From a checkpoint of a small mixture-of-experts model trained on Wikipedia: 48 GeGLU neurons an expert.
Below are experts of layer 4 (counted from 0) of a mixture-of-experts language model. Rows are named router (the router's row for the expert), gate (a neuron's input weights, with its number), up (a neuron's input weights, with its number), down (a neuron's output weights, with its number) and show model dimensions 56-111. Each number is 128 + 32 x the weight over its row's rms, rounded and kept within 0 to 255. Numbers have three digits each.
Before each expert's rows: a language model's description of what the expert responds to. This comes from a sample of Wikipedia text that the model never trained on.

# expert 28
It responds to: Hyphens and compounds
router:151153139144145092110116148129194070095087162169111110118146082162165108124161166140158121115126139174154131120090126130136128116159144086163126127153114129133100120108
gate0:143119175078130128197161167141146127114132116129091153122118071170118149104086159086123190158143105154111131111125151102095066117146156176174108166191129089125112160199
up0:134148096136092082108120140129130092113117128183070166140066113174175140099128135091116188153125089090118132086131138129120136102079130144167136174117146049090128120174
down0:142117070138101203144125081132121105169114081101142129125090113100111106147113134140068101148135145074093143108111119111190112093091167133094133155119139149154099084125
gate1:042133136180185153118088196118096112139110107170072075135148139037175140093184135091150209140138143129153104102115104129149171122144177148117153123137151098124124100105
up1:166157118154136116101082121159113107161083127156044105092114115107156104125191161144180156131126142157115113129085139108100111170172089156112091144125142121099125174170
down1:136107168144124125208135169078124133118115129135130150139114149159168115136063178119078083135139113124154097138145173093122130143166106171161084111189165110137090096145
gate2:146121142161161173137100143108137110086100158163210127113147084091149114108017181175117129157072125083142161123096151110196093156137151104176140085136150119178124108189
up2:113080159110179120124155205166112167172118107152216130129150158190166093084184157158145094137150077123128104154146149155154142154146157184096095083120111119179116144114
down2:106069168102140074120112138145158139146161061180150143079100141084156080118173091115156127199109175159132116147184181137157107102129136123127180142176119174121140145118
gate3:136166160112154121082169087148083127164085146123079060080119163111167084123170179181141113136085163156136099100120110096202103134150127137147149150086138113123126123151
up3:077117062112119143182131156058137092167143130120182198131097124123088139089104142133106186111114103107115122184105145125079137114070130122098094125121151088147171157084
down3:117139154129118148119164144133087106160184155130145092109141095126086139158102154111096048129095104134175087156094120137153118116148105121117125171142152112106159135111
gate4:174173174106121153142138075114155150114128134164096158168132132176127134122108166096197121116179098170136098104080165150157126208091145146158130050129153118138134126091
up4:136123079190142087156110107124177150137066093175132085114055133126123121185142135150139191143153101118179151053107169122163141100129126115164133140165042102125132091109
down4:133148083171113164080119146143155103139155119117134168129125135122166137103139149127161065172119142127099099107155153099137159167126119050147161140120176184143148151123
gate5:191109141127158152143080184140150104094106126164120130173115156069135118120183128135146112141089114100123113045170190153159161119182108097164133197062095178149078088067
up5:111087128067087113159129165134087159163166109148094164142140102182103098099183100147165111120171097171129081167147190134181153118082126094086190148150153103049093074105
down5:140165103137141070171117176150123169070130138147103113123150202163138126078154130127135122100157149173123148174100154152100150154097164057126168124095137160128177160180
gate6:137112158088155113055135106120131162125141113086127119135090082130124123194092103124152172127149133087116112170139131164089135109133131066124129087091158080098110134092
up6:106130197116081188183123122157103084092104166093194127114155157120063094074141159069158092112149098106181124125122136139107110115108149140111148165150088201141141116155
down6:150112118095121148131093135148116137060106083100074175160176175119169113131129090122080141120172098128140138128152183115138172113103132130216166134173102142133176225146
gate7:123166165196108105101130114131154115123174091062142133137131145090052135164073106129104076131156120120076139151074109163130168094141145114095140108143063145133114113153
up7:131128060188113151056151122159100140141133091072081100098145149114094117126177123096132107142189121094164128141162100141112103076127129139180133157100127158096145089128
down7:096141095174151162104176105137134144169133100135112122141148138127093156076101169129113165185121124154140168117162135128117088076137129168136037145137126137050111103140
gate8:112126121106114107120132143135170182177127146182153130056079146128187116072114076164126112100081103094143114125147115084163183095190070114132156128147115117089142127173
up8:116162104176166154138134084140145144133148116119170091117115082140123129143122164100122118139137150089165171141109120124109145132107104127200109114158098090188149116133
down8:187116112132126111088134116124118156109117122106119013119170203118089108177165165143098135151156137137060096129111169119106128129081126086113138088067086171170146127149
gate9:133177197106174121157151143143135121145125148203089114063089092115184114082148145067151100144097131154153108091095180092151132162158087075084094081128127121144078189100
up9:143160094177117139133133173202136140111165078123131142079052149118165162158161144102129069143149186108152051126154121150170116109096145144147173117154155134175127151096
down9:147115110096160107151134162139129104155138074132069172171137149095100103068122151139138091138179129164160091146074121157071140153121137138145147129135116114100070079101
gate10:125195103150142096131139080107115059121105129094122162146125143118140202163153090153183078083144099142064124099133084110105112092160116081151104102160150133170162165186
up10:129137119149130130112103165155154166108143136161086134154168104069106126086079144166092089115128111113166123146072155192152190087176115140143062118106092131067083097102
down10:097159128121089116105129090122095104111134126115160160129147096199132094143107126124105163170105159137100165143094097124106094162107118149128114116154159119121117066140
gate11:102121092166178144118060105133192104122123081096107170095115088144104097156135148150118083098087159115177108116146119176123189126139142149151086137090109140136080131136
up11:121150163151149132119160117142120122148048102136094093118133154112126142162117126136125132158130070064156134155158152098108110190158139115147130146116082087079136140130
down11:135157097183076125048148145202106122191149143115139181152148126131103170197157157119170151093105120125176101157136100152109167138147168077169158077103164098151114101164
gate12:119089107143141144134160112165143143074125117085119081099109125169166151109156141129134183101195113156139152185082148172104186142058122080076079099124138106099108145082
up12:165091107155165115098115096152150117120123137078124070087153130112153165149167123111089145124161104104125188164136113127094157141141160125105080082057141125107114140042
down12:136134035111132166160126144071110153097125165123156102134084184098082096153159167149098136109158112124165095120111142124039180109128206152091176088121096099098109153119
gate13:132100098131118114146106124074107122102096161145072146099101047145152100161137169082172155121102156177142130145148108071120146079158094114082098146089089093119142171069
up13:124110116090128115162104132120108121119103149078111186127147032144131149123106120118151158095104117171167142161126184097089129078153141154112170115118126126147089174127
down13:083102167114103162065156109153135151143158128104025134160165188111148110078130112168108110127170140093196097142128159139127113113101101094115158091136124134124122086123
gate14:124157153143177118129136138108105187169156097131156105107210115113069134091150071141115156139161079145088136129162144176177130121126123159144095169159137125148169131190
up14:117149082143148166103156117155166118108086093104035161119124114090132098104113098164148041148144129163129121055147092135173145144119133085128119171099117054141093125129
down14:147125105090113120090092136063146133170159097182117138128162147138105124106106110119177148131151102149096100117161148205107110114110200138130163149150130186166080135154
gate15:121159130116120162143156067104168104123178152133138123102089066180055146132138090115100157090089151135162158058077122110127127066110176092152216098112060157188145169060
up15:099117196132121123177143153122094117055088205211112097068136129153106134104115156146077120140123137117105121100125122192081084118139098093085090153100036141094084127162
down15:177083116189162122195177123171184072087167163174134147143092116099090139102087077133097140171111116117200176083134148149137136126165085138148140092074176125135158141181
gate16:123150128097124114121142180150097109140121148059083208130141140104148112091130124137087081132128150152111112112148155119178168152124174181145133130104161109176159119112
up16:120196079098097163117095072117143135117109193145115063120134127172105166141096130102125096154141163070156129132155060137127140131122130148120207142122059120115127104118
down16:187102117184099145083092142132134151124056124112109139147129121093088112137126054098114138152125104105107166122068142135182139106089156140109100112139109122109084076140
gate17:138109115109142144084163104093169163102133138183086128104150126156097123142172201120140177140090098168108088087097125120143105090155094050099090160143126085139079169146
up17:094127085170101106112127140158153129105159146120152093110167111139130094108155146111174130155103094129041092108116119160122070170153089155090067143138155201121113084161
down17:134169094168169118094122113109134107137134087082043115097130151124141106074088074153091175152132139105143167125086139118210176097117184096168166154109095131086137131156
gate18:087131120148115134119115129155108124024109088141136137173077164158162143174130118117150088051093135150125125140096135109054149108162144127075132154111121145183110134133
up18:075134155126095134131106135113098115148132086120119110143113121194197067183116103127121132119114141069166091105159099189149128149149118108138137163157079162092134104145
down18:137110094110063090178166107099097087139100063172089127065136153113164130130183133123177076153159087066155069145143174094132110107122101115154126128092106100168101073134
gate19:114150095076114099042148186167082113145139117099120088144141125182075177163081182142163152152125139167122139115114143185126127163175092145179152069161102132073139106145
up19:150137119113109125095087165139148089131148186122117120159126091156164064096190145169091148139103107139105123131173106108141124115135076134084145132131135090126065092162
down19:066149108082113126190135155112079087166090136145086142129166114080105128105138076102139115208147192178138074157086160141077135127140101127139131169113167114113114139095
gate20:111131078129165129115127171105140080103127153089173057086101133132153099112126186148105121115106151141142184148111081067109111161175118129135093100130178137107097072147
up20:167070086111145164124159113078117042151115106101125147156128123153127137085206135164156129085141155128122153088084155073138167099143115154140135113091192158089156149099
down20:146086150086141104154109077141074118204141191173144075108123072171146155106170097078135152138108192142140125169106078104115093128146120106123104117144189136129138144121
gate21:173091158144154121089135112142150117140122093166141078111121136132155143164127117082208161065098139166153090077083084158151117142161158143169112098144121104149122088125
up21:196104091083088133124124106088085164115105119100118145122155102142084144041163102108160168178170185103097101121164093205147099173141102176104108125176119090109137159149
down21:156125073138145133080181119093119134160112116094141117144094039155140121133124143180086162154080109163148110154092198124094105103144091128108147131128103083146111046171
gate22:124141190126173103139106076051064108126132124146171141144139163110185128164150126129121171143178130121150144132166050185138159085119143060142107072074104142114094073134
up22:122180118131140167164117171170167141205115109113099051103129140179091098055141160151152076120061123132115072103098213083148144144110154156110156101159117074150104110166
down22:132107160122148150106036102094185106084119106137210091133055136131148109168111132144157126147090139112125081085136189098177112189111117182140098166100132172139168161095
gate23:136139145085139100129106121088164112097117143104148098101142091175094148127128041146099093070098126086118082165170091145121185137078132110080134157174145145128188111189
up23:164148127105118127075160150138095085179124189165143158149117154039132153137150139123093162151104119104135137087072105116165111108165117160170121090092136147157067111051
down23:147120102140095170110144115120086142138148139132123159128126113170129147063119133128148133075090077164146188116168157184135141143102128098144129072187112113066120098128
gate24:143094101168135055145122131152077139151141171069110131184088073179111144136142134093068173199117125181131176175164136074112105125105172115138162071112117147168117076123
up24:124119167129167131137159116107101083227143099090026148146098204080121131129141124084109110119118104099097093181112121145123109101092107112128085139135104139072163178074
down24:105133162201119130116180085170106130114121115143093087152091089123124091158168093173119100097059094049050118133132113165114153151152159096156133163139114143091118120087

# expert 56
It responds to: Conjunctions and clause links
router:092114133180139141104111123191167102108184121131098111129107155098167097157119196115185173143143129134198139141114096159146116107102155157148168163149162189173084103149
gate0:184231114131121099171183126104059136102138112155138138089113149105140134145123184130149193113100112167081199086094147066148158129111137109100125171101105176173151158111
up0:133159103153149109202214135128116099075149133142108152133110158144137145076132131125167179152145124095148184122169114122173096087075123121092142199156190098087125146188
down0:092182146106178098187185116156129101020183119160162133188144114125098103101153083173173117168137087163110195110133150134138086127163165176105106143173100123129033163148
gate1:112128061139138148094125189103103107146174147131172115150129139088157084138157122144113113102078089152114094149194119141140173102166114111158181198082103178106089094127
up1:140091107168077095148184116132105116144120139089109127107155127139093140157112065178134059119134098113099139091115185064161092099127096105163180138136102134103189101162
down1:145172149132095112156125104127112119100191104098181137206113128173130160097069151087167138124125114096087105158156099155117176132113107129193103114116087090096057110039
gate2:137068121120081190199115136149135136079110157118146180140100147143105098129126122043191139175151120126141091174141111113099151134084136141149101143115127098160153103115
up2:123174148180151126114151174153180151145125087075138074099130101100165143152127104144147119081141158136132068128164151074123162146125131096130175153098109105093089155163
down2:143112124169123085098127115075132109176096095059194126105096113070083117101128181088093098135137139167096135098176153032087121127158092090145100132130159095087167125121
gate3:058115135116143130145145162183146114027195134230082125110128110144070110189122173139186117131148133080114147089118081182189095115119136153108097171143107076191070157086
up3:103085164074177147090115157103084118171208151130150121164128078106141115121118075116167151080145134104072073112054104217149126116138106144065153089118142101163149185142
down3:117166141166056147107140135101169112111074128083099152110084205138114094158093155120129173182123078082110148201118134060140061110118145089151167056135107146112103118129
gate4:150083115148120230078140097155126070081165080141090098122097123065119104100146134103138124179164156098103141149140121143127117103127083144120153095149133141169106107165
up4:100119140148175183129178160154094125045202136123136178120129155174092134160098149173172119090131099123129143122137127111102107159066179119165129097112098140106118122106
down4:099139138157164141103073122110078153149188179152106145082064116095151116119185166114145143097186095157147164143172115117165129126081140136144161135156161171097123121124
gate5:108095171097126150105110108139133136084113127098122149058114089146094124160121147118134141148090112172110078186113098126107127151159137124094122181138131057145149140213
up5:127079114114159134063126159070144070115159055112110189088068168119146105119095163099130146149120150117178114163080117099120138157134180117131128125171128072066107120093
down5:183100159150138096180191123130091128145137139214092093120066185134115138142098086166166133144133064168132129099092146091124129104150146134188133111110137129127114085146
gate6:132173104167102161143154131122078106105157107116074122130158171080164115138166119136176115159140128102079135129090131125141149073150160094144143137106129092156080096127
up6:115165090110131110077108132181121090133106134077089109150134114140135111120086178170140129047157114088138066176116182154099122140126118112115174074184162135127153091141
down6:110116188094161090135165104179127151167147102153097118048120115168098154084104085058099147105120091147117147064110187107102097100153190087105133114096149129171167150146
gate7:112156147113155171093085108168092155158124094129117083160126162147181099122076136093134159134188147104204138171159142137107120104121119157119176156119089154105154165211
up7:164169132093156168111108158106131174162132149122186153161116090055101100166172162188086120116145125164199086112139095122084135169129130168106063135147119056087171156109
down7:123100095197133096103119055106105101068169136143125088114107147102083134158158106106111114099121125122120162116086127160175144137118130135138124115138170089137128116136
gate8:134147143089137128099153155175159113128135112068104132162131128100133108190114093137147151146119129149138141111151121132082108140123134193140179107113095138148146079137
up8:101099104165152108132144146120105153097157117130177123139114155132101092075124101139090130105108126133122136169179167094173150119103113093096105116070123128074094103121
down8:145094161161120098155107127133196181081148107149099163132138124140106117144143157068155110147131130120144106123205111121111115139177105110104122165209157199167118144107
gate9:059190101153178126070135079098166196084052118075066125127137166086157143179152162160103141143138194155131156123073120097126093098128122145145114108132096135194118162148
up9:137111160108116130114100093087150107115085139090083149109129125093097133112132111140138058094162115120113118186135079136122162109128098118148103074065098183116130164109
down9:100185106070164115125154108109085134113109107172101142094139115135104096146144044083143166082086139209138089145138124107080150166165144110105085105120143130139105111158
gate10:121122166133093098140095125164167170113127130152130123183111165078100073135178147124168154119120192177135137150136118180121101108140191105159144146120170066084141116156
up10:147140112113140132123150135116126079185110096067146157078106177156139128176096138151143153129163095094116126084089114122094140138154173132114172166113087166075202169168
down10:161154105167135151083110131041115078082129131130078118131108100107114125079096080134129115118148110167144108152086135103111097104149097153125086144142138157111133056121
gate11:063109150177143132152180063197120179121177132164192130087139119126141114147182111146106112156115126054156104133125073186117095185075134159142148171140138181130156101095
up11:188150154074180135105083199116120143168125133077114127145109065128147105145113122142084097109108086133149116135068150090090143083138159106076116115166160109151074159175
down11:146106121113130128089167076123090152132149157129166141115139142142155101119109127139062148098088159139126187189090111108119111123133078172120117125133127156152088156176
gate12:123172044125134103114188050186127096154136160176180165107097104137136087155140132137175184165136132114152153115154205159187138135124166141112138154105055140107117075103
up12:149080164118110164150121191154156126132111147112068089166070130176145133143112198073149133119151125132155119135162139143075115087236170166174137097092180077148146105087
down12:131114130086116082153117098080233100144072128141141127120164093125135170164136109174130159098111163135162125119127100148134172088074111152097147172185107146087094079146
gate13:114135075135093172114125141188118164194094072098117127143153152117112110193150090100159162134114120082141105116149119069122064120071114109136116104094080191158117078130
up13:106087159112154157132139101181080071137129062137144124101162124076171111132160137101122173105126068120128135098137134097105149135097177157115124169093124116144140118238
down13:134173127077066179179126108137163191125070154109095152150133101102119127188167112125100085108168171151151106168090132102034153165168122122173176085158152130140086157118
gate14:109134125141141087076103103127121130096149153172129165091054100122086214106168125125123183113096056144118122113187152110100165173154135162072099136161115143087127133117
up14:152073124123173110083122103117126136189090101083096159142104126130149137137220105108190170099105073113126152067178143108140165083120132156159100128178127159149121140074
down14:133088145154138135173148163121087184101138207124118110130136143169168129112127136149157136145098111164145154122157121181094064132072069165135162135128161140126112129144
gate15:170110178154152138108093143129137119141170148114147125120151113139116164143126128116142113115180144083127091128163092154125132137083074068123150139134170118121108106109
up15:123192118151136156173147135069142139144091114173139160121148051168097078162101134123177175116117129088082145129140116122132145150110133099116130141144080148058096110100
down15:175137165098134160100115180127073133209171119104117142130088171122137149119114112110097165129098133147077164083122101150124178148130166127179156202160195110102132187114
gate16:159115119168095134060098144115106131114140083115143158124105151072068049104182138104165145126164119167162105177123073118166159123112195090119085103086098092174120139081
up16:105092146138141047190105123138082194151092088149163090149085106090214081123076156091140151199123113079094083157137125199112145139112076195140135148084109145119135108100
down16:134026146119156065099104128186096121140128135102142125126121097071102116079087154122084158147153103073165151117120073110106080110119119121171138158107143108133115130107
gate17:132125135178105133160156093121200195105104143155168135162167153121107170023117107129166141091143115129113148122134112162146132118117114107112135124145150169143051131145
up17:161149148163088165129158128161115146151142152175144184145107126143163175135124135142121142118137100171134123151167155151135164129055133155142110108130141187151141070138
down17:104122176159084128125124095069126127117117171129057180165156073115110121172143108137146113124086105140156096137109119121151141121109113145123100188147096131106200127109
gate18:094103113159171118099171132140141103138130100119073129111073122097124126118027101117159146174079126068123176099138132148149051056098143077126208086076096191199114089128
up18:119109156084123155159112109122165081141132133117103152119053121129121139103134146104111156150101127144073110124154128108020151139206087107120116129106154160099095104101
down18:098096171199092133114090095083103147096122118137160110161117054153135081128141157142118104106171113136119128184145194143126093137133115193027099132142157135137152167119
gate19:106138180134152171166136094110086150150114137066071116169174081116121060161113142095138116168153187119149096154098163145104118070133088118131186210143159164090115082194
up19:110166108120121189124175113137144146127153183151069128120118123144129128153065116085106102095140203104166129179087145116147099084140208105098111146062098068118149143144
down19:172104150152159106079148131184119167113128131171141154147122131054130107189098151087131127138080127105132116152149121155073142186132096083142147110110140208125086141131
gate20:064130128112137171091079110137083114095140161112151148117165141163120137117129161210068109142111149114164154181088116123185143082138138075140122163160067121108180118152
up20:173089157109180130180170101122139190156129099178161155109115109114130160154152049093135104172088102096110118118144170075103135146053128150129101092095163096116040077152
down20:156132098070168180070151039118114158123168066064134057130158175140128127179165125105120186077153114160146148148157124146135096136144162136172144180162047123099125157061
gate21:128165107144156142074168057161066141122131082126122105171121120119140124118111178167116145115153150100107117137078168096131206178112123140172129165151106161113126135132
up21:125121128112194138109083109103080141102093091137102164163132154159169105109132102135097146103098176116171113159121131097133133111142175059131077113115127202110132172137
down21:056138129095147093134131140104094111096145100159113142136132118098119168105118118157131166155115089113106165127095114059127182143139171152128147136122109123108223151094
gate22:113165122116083139114069128081154089128174197143104145093155087050132131124107151132116102143077055125134111119103118112118112161138153131123112115069181157103128138124
up22:149147141115122100163128175115113159131134179162086164088116131109211089103082143103198108148075176155121118112116196118174169153102151134141143070076166160149125103102
down22:093160124178118131086081180106179111095088116114110109124127128130144123145083118132110097111110123137198111106178104182085098127165093153134108092168086143121106106125
gate23:115145155167071178137180118143136127163106182095157130085136156129126146114123152090105116176111177109136164137095146115084141134116135122088129179090118093113117141167
up23:076117149168074182112108105122099136124160175149073136119132167131175176131127134127132138163094174062129111146113172138111102129125118089132169180075141158172099173169
down23:159149132044109163099154131136124137161052140157117187145099124096129157214172099128048140124161164089115115079110116126116091163120086095126143132053169133112096121173
gate24:063154107143110158114123070125163134127114093145094103146136097177170094089093171104124129123104097091142096181175117092107134091169139176107142128146141104113068119156
up24:108086121084104178103118060111147138135121156096106074108134171173141108129137122146121116090056107136171084152089139107137119105101159131112129126190130122127091151147
down24:164119138132130176117154118091098098076070101057090163135119104112144101132111123138168088141152087095141149099148107122113134144097090161152150174178082133160135119129

# expert 15
It responds to: Coordinating connectors
router:096122158142105146083083107121162136167105149147092163080084120095098098069151098114183135061131118124171122102111104162175111132128125126137060113115130163111158090133
gate0:131136137107086151129115161137100160187178073158114154139150104164198055098104110135091109088121127114093117078121136105129141102161143148123095143126200092077132121113
up0:175116078189102129164113094135166095118113136138115135134079090096106169143150119172198151149132173123102114130070108044152145138137145102140194146136117140165200169134
down0:123063115185159094120163129121164134113170059080143182085162128179072132201107170170171159104134117121110150086137140108106092168124124139100139104152097071179117181169
gate1:173077096095118107133177047184181108103116162157143152131121100139156126132186116135158090065149116177171148072115139174121106110081162172085141109096162117124106147178
up1:186082124130099126134122097162153073182161170192134121125099089180142119142181094145154096093153123117127125145117103163098142130141169122176135080076148090075147195126
down1:186115128175201093105094132136177080130237095099161157131138135143120113107203124139083134173179117116170128155168163157141144091129108143175184102068085126107154085128
gate2:152066144175136164084119119109108144143111143112113166162121145059132109145111127095109151092085133109173109163132116084152065180071186077111123167131155162094104183104
up2:129159149055154143195044102127129126122129119117142123128118116162156125152087155119151132154167158135107167113109189147130169108138136197163085118086126167155159098119
down2:093066223147096079060082131119122125075142096109136157117179093116130053117163068102105111093144152132117146114121160151127131131171128167109170109138131120074098059112
gate3:143140105082176136189158103143151171129184163109132138110104175101065115177129207136117113130155077144133098029104124180179096097072127138089141077133135140170101142138
up3:115095151115128152107128130120156104191096093097070110128125144146125143185113140122167125197122130126115125128100155121194132190145111117180082135179135094069141102137
down3:143069160151135091131116127148074162163069107105197138157093118178117113177148099082135097076135168141095062157178098143219140108178047095182137048116166153146126170135
gate4:094159106155197153180160097123065147129148114120168161142153124144157155140153180156133076074123117166117127145102188108121131155146132113124090076108175071123154140110
up4:106121104152144164160136084166087141144197195077133087180178091152133176074104137154125101097129117140125154136094148106125132114129173137094141089153125136144159168168
down4:112105119200117117129108130145077152091126152095126127100114148187142103168120107105120148095185131186065145097160113136174157081104108088189121096140093099125163110108
gate5:082177077164128120119154149165176144127100140122138183108078099105171146103102139135212163145149145067156099090141083102117152152139141064114151181142131094098095142119
up5:155105086142152109145119167089062081151142105172121127151118149143091149177145085164083102148105133134058123165117112176098138132101102105108122128095143178118146125151
down5:160174089196106117114131094147141133079083116194109143107076164102137086133070149155097176083129077122105117164114141123102136080088133114073148201108130187129138138110
gate6:103099099133152100155106125134127131130110147118139168111107141120121160144151123108167143113102105043145114112170182166149107175146073110169084169166151050174141083133
up6:154135166121185150093156122143122144092083131142128106125094101132149000084105122088113073107168159152145147100097083148141146143148180150115140147148104185163106161163
down6:137161107104096144127137079154136078163143124111120080103121099114135163122134129181159159149149139086134141142152114084063116073104078154176127095100126131113108149070
gate7:068060146115168102104111165082118108158122158137126150165184098137080096103144117126129163147070146123123124114143110092113068164130131110206144115107109101111151112132
up7:137150155126135091186161140138133161122071184131125144109120148085230156179109132078109107092195152099145156154051141129159104125094121092135129105169121107135144107130
down7:143133107155112121133142139161137123126161074160090119156132172117156091137155168159181165121163118132115066155136221089155145127144134131166091098154104097097114134103
gate8:130127100149098141108078152177183139172125078106132166156127117067106155129148144084161107106175159176131208086126154158125199124109141135134125112131124181160130157151
up8:129100112143101159146086139155188122112076132129131151145175111088146147144145100122185111128155117135171156200085151161107108112151103107164103106134105138088127082121
down8:088137126121097142121180145142093152098173125128161181107161205137153127097102157180128089085113148163107099116179087182161114145087103129099091166137147147158108184151
gate9:126196058166151114139150074111080113131114144109116153125151158145126152153144108090149153064173156098100142136097162126190085207122131144139085117107132156115169155135
up9:135075159078136110122140131147163122161190030110107114139129198134095055175177192129076185156114103119106127091084126161125187142196102142130175151126089108140177136129
down9:144173048163107131042111149145120111094096121167176092099133063123137129157154142139110192115124128130168085126137093136104084118170088156111128112158135081160127159126
gate10:079137183035086105115154131121166100192243110102150112115113103149070099137067152094100140078074117150125141120103174150122076157111085134130135094165140129102118148114
up10:109144133057030143094134100104190144203173114099137156139088175148076146125129092111115144107104148124141091098156085142161133102121150149127162074127136158110078112134
down10:130167171174089137109082066124171174110116185121087143117098097105130168154089181100121122141123125087112140079110110023164144085053121158133115111115074104119076167137
gate11:043170101148115077151157153079151103079126135185131128089137100187144126119098082157044161145054113074122146122093160148147071173121173133053143118104180126109197139127
up11:100108057188126069165202114131117100122057139153162139169135088141143124120130126148101103110122098097089111143120129077166066189124123164101179076157152064161126108117
down11:111112089139103161118147127121137159128204062140121084155116204146106137092127115103161134098165154124103100170106103105088141085135184103083128140124128112156121133209
gate12:134205164075085130117140114110159179076122111149154075118181091122136126143106118127107117153134108154161167139103124117148160172160109089147080117125178118121153089103
up12:147159167128087068174127083050165113138147181178141170188161114124113098147116089169081150154094139124131154077059123133132112145117125169110122161109132135112136104092
down12:090033103184134165144101176088106099157112130141117110096176124163158076095168155128164166139152162145054093132174122096137094098180143141151150084122140156170139043191
gate13:084152190115171145147210125136181125133116105108113167180096183145134086076135127107059151043149116082147122135124142107115133109170079113113137148159076154114123171084
up13:124102082079138155135078163154084139124115115150138120136127098135133138230110132119155125198113118147086098101109159156128148149098171172167123132049209172133094114166
down13:061130112158070102110111188175165125148157156108094111189158165150088117155157137137142168178113077136136208119108136103123098156150073198098142133136146118133089107150
gate14:125136113128133101148157099143108127104156135166107099103154168075163100102106134123148108076182088115127083053010098176096132114157153175143112106123148175096164171126
up14:085144149100106194127094106080147158147148208154151161103135081175128111157164110168107120119088136134104092171107143164124087118168157129151153133088116165138135148112
down14:136115143138068157171096193121105145113105079135163070104137123148148145145107137100163116149144132126117170127143125123170154150096120164145107096167121151108099171121
gate15:150171092097141134135123062170155102153083147112086144115118124079131092108149148133121166092081101067099089137140148125076175058117136084154141145145091111115131134137
up15:102100135088151142147105168116102152128191147042108126117223154157110162180094127114126096122153116182159091113140132148161146132147110103187125103155162143187130059139
down15:099166164166118184148092156141111093089122092157088166163134092115121194129168140061126171096103139138133144099131135136152089146126182151064176179116151082113095127128
gate16:102151084182089172118086094187214103076111136095151072115104096119144190171119093086098120139146125134130154156128153099083167113135142137074110122103064149164116080142
up16:117125153142085152122080141136170125127104093143113167067138117175092138162143151076164085119150191107159092107096163155056124124142144095179131146155130129135121103093
down16:154144159137137144171138070085171086172114133171103078134116092081114134116047097041088128134086130099088180084111187083141097124120099125148103069104155142121136097144
gate17:133215124074101118078135074064126090186103121134123111185149118162122227109165085166133107094131049096141151109099109153128165108158111149120080168211175114121109096097
up17:150093090180146144123141095181127144095129191156096157106152144073163044135147125073111106148114137177138105171143134136144140163140130172166141123082068152096128113143
down17:085106111145148164100141112149121113138177140138122114131182106135092090136176130132117197083072159126115138112108142098087138098164152136134135135133080153118133143153
gate18:130090057037155102146128146165141143128162114144120155149158149178110142138150133145189109149180106132141129076155154143097099177149087105126098161111127103144092099046
up18:169114142128049177088093116122107140083117143105101111113084139099157100138108134108130138176087136111176151118119072108135143068117122134161094123136117165094126154115
down18:132118146119173132136115167149161095142194120145064111137122145128078080069116127174167103081158193140118065125161132130109145115107150087093102112106145078171108126094
gate19:140129126146119147118116179092140079126096114131119134135079093136129153149119137129147136153163179151190073158119141186157208110114146086173109138153200088125079083127
up19:169149154114130171155158125166136160132194106096107119109178135146135151141121139113109131125110064117151118131157096148105132061112199117065127101102106105156128194129
down19:207114158116115164186141078072119129148095135195103119049158217187146103139139117122156089134131149136151074090151184100111148148175122114136127135102088161104067117190
gate20:115123067135079170125180075093181130172152047090128177119090065150098103111183095140099128127149096140144198151147106099105237077182066149130135083144119129122117143106
up20:130136164161169092152116129086118131141093191174107129103148145186154173141134138085106149163138121124116138108128087150134113098158138152120164131056144077109137150120
down20:139100176067123072160162146122185157114104168117188138056149097170169135088149167081181129152094089118132161169158088082127085165112129107123062154109165138102077138157
gate21:126080132167139118071103089135141143154163116137132073108120145105151141107161111161089150177155060107130186132067135120134136121109129151127164153141115177144177126122
up21:122102123089128141103110162089120073084134144147090199170090119149153140156116129095181098148145167134097098061189122132132155113160090159120108086097136135124113141205
down21:147093074099126153148116120133143137133067117091123139155146126086164093153130075109114147180145128144116135068107163121102134049139123139179125187061135094087132139168
gate22:156086161077172084116131171087130120131145154146099117063174133120106147147142154113124091135151202108110110097119160117159185120118179089155116056034109129068155094074
up22:131144141062122111120078151105118160117160144152089170078122143153159152150142135058138167098107144138146083185073152172156121147126179163208108139067115139098149176121
down22:125129107179157101176109111125166137139081111110106139207133152135127103128042127138092136122149065080150096151157099071100146129099133185103133140160142119102137150144
gate23:098096053093110096136101115109147084168119101133094177104154155068132132103116080171137146069063100098130123094171102160134110130130174130117147124098149195128144112150
up23:124133165185110106035149142128142134089160137130169098189080135184158139073126141139152156171120147141110133186077100124111128126138125160119138155151084115162168127138
down23:119154089106179149203089107126110162116112124163175113111113162077130119136154131118116093119120142118104110117148121126079143103207112126077094056183162189179114151083
gate24:109149117080168200116118187116127134108174144116101092089124167140157064137146140139163220079096068126183146128098093153133138136095189154075180152084103107098113131121
up24:111122152125114059122175119045161136134077131071130109160144078115121180146103105114146072184110138151086114101156109170142097112156128113126122107141111161175131092102
down24:154132146132166129141168144162098099082142152110088109096121094116106115077150126109143070140138148168152072140185105162091082206075140123137115075132167114127125132100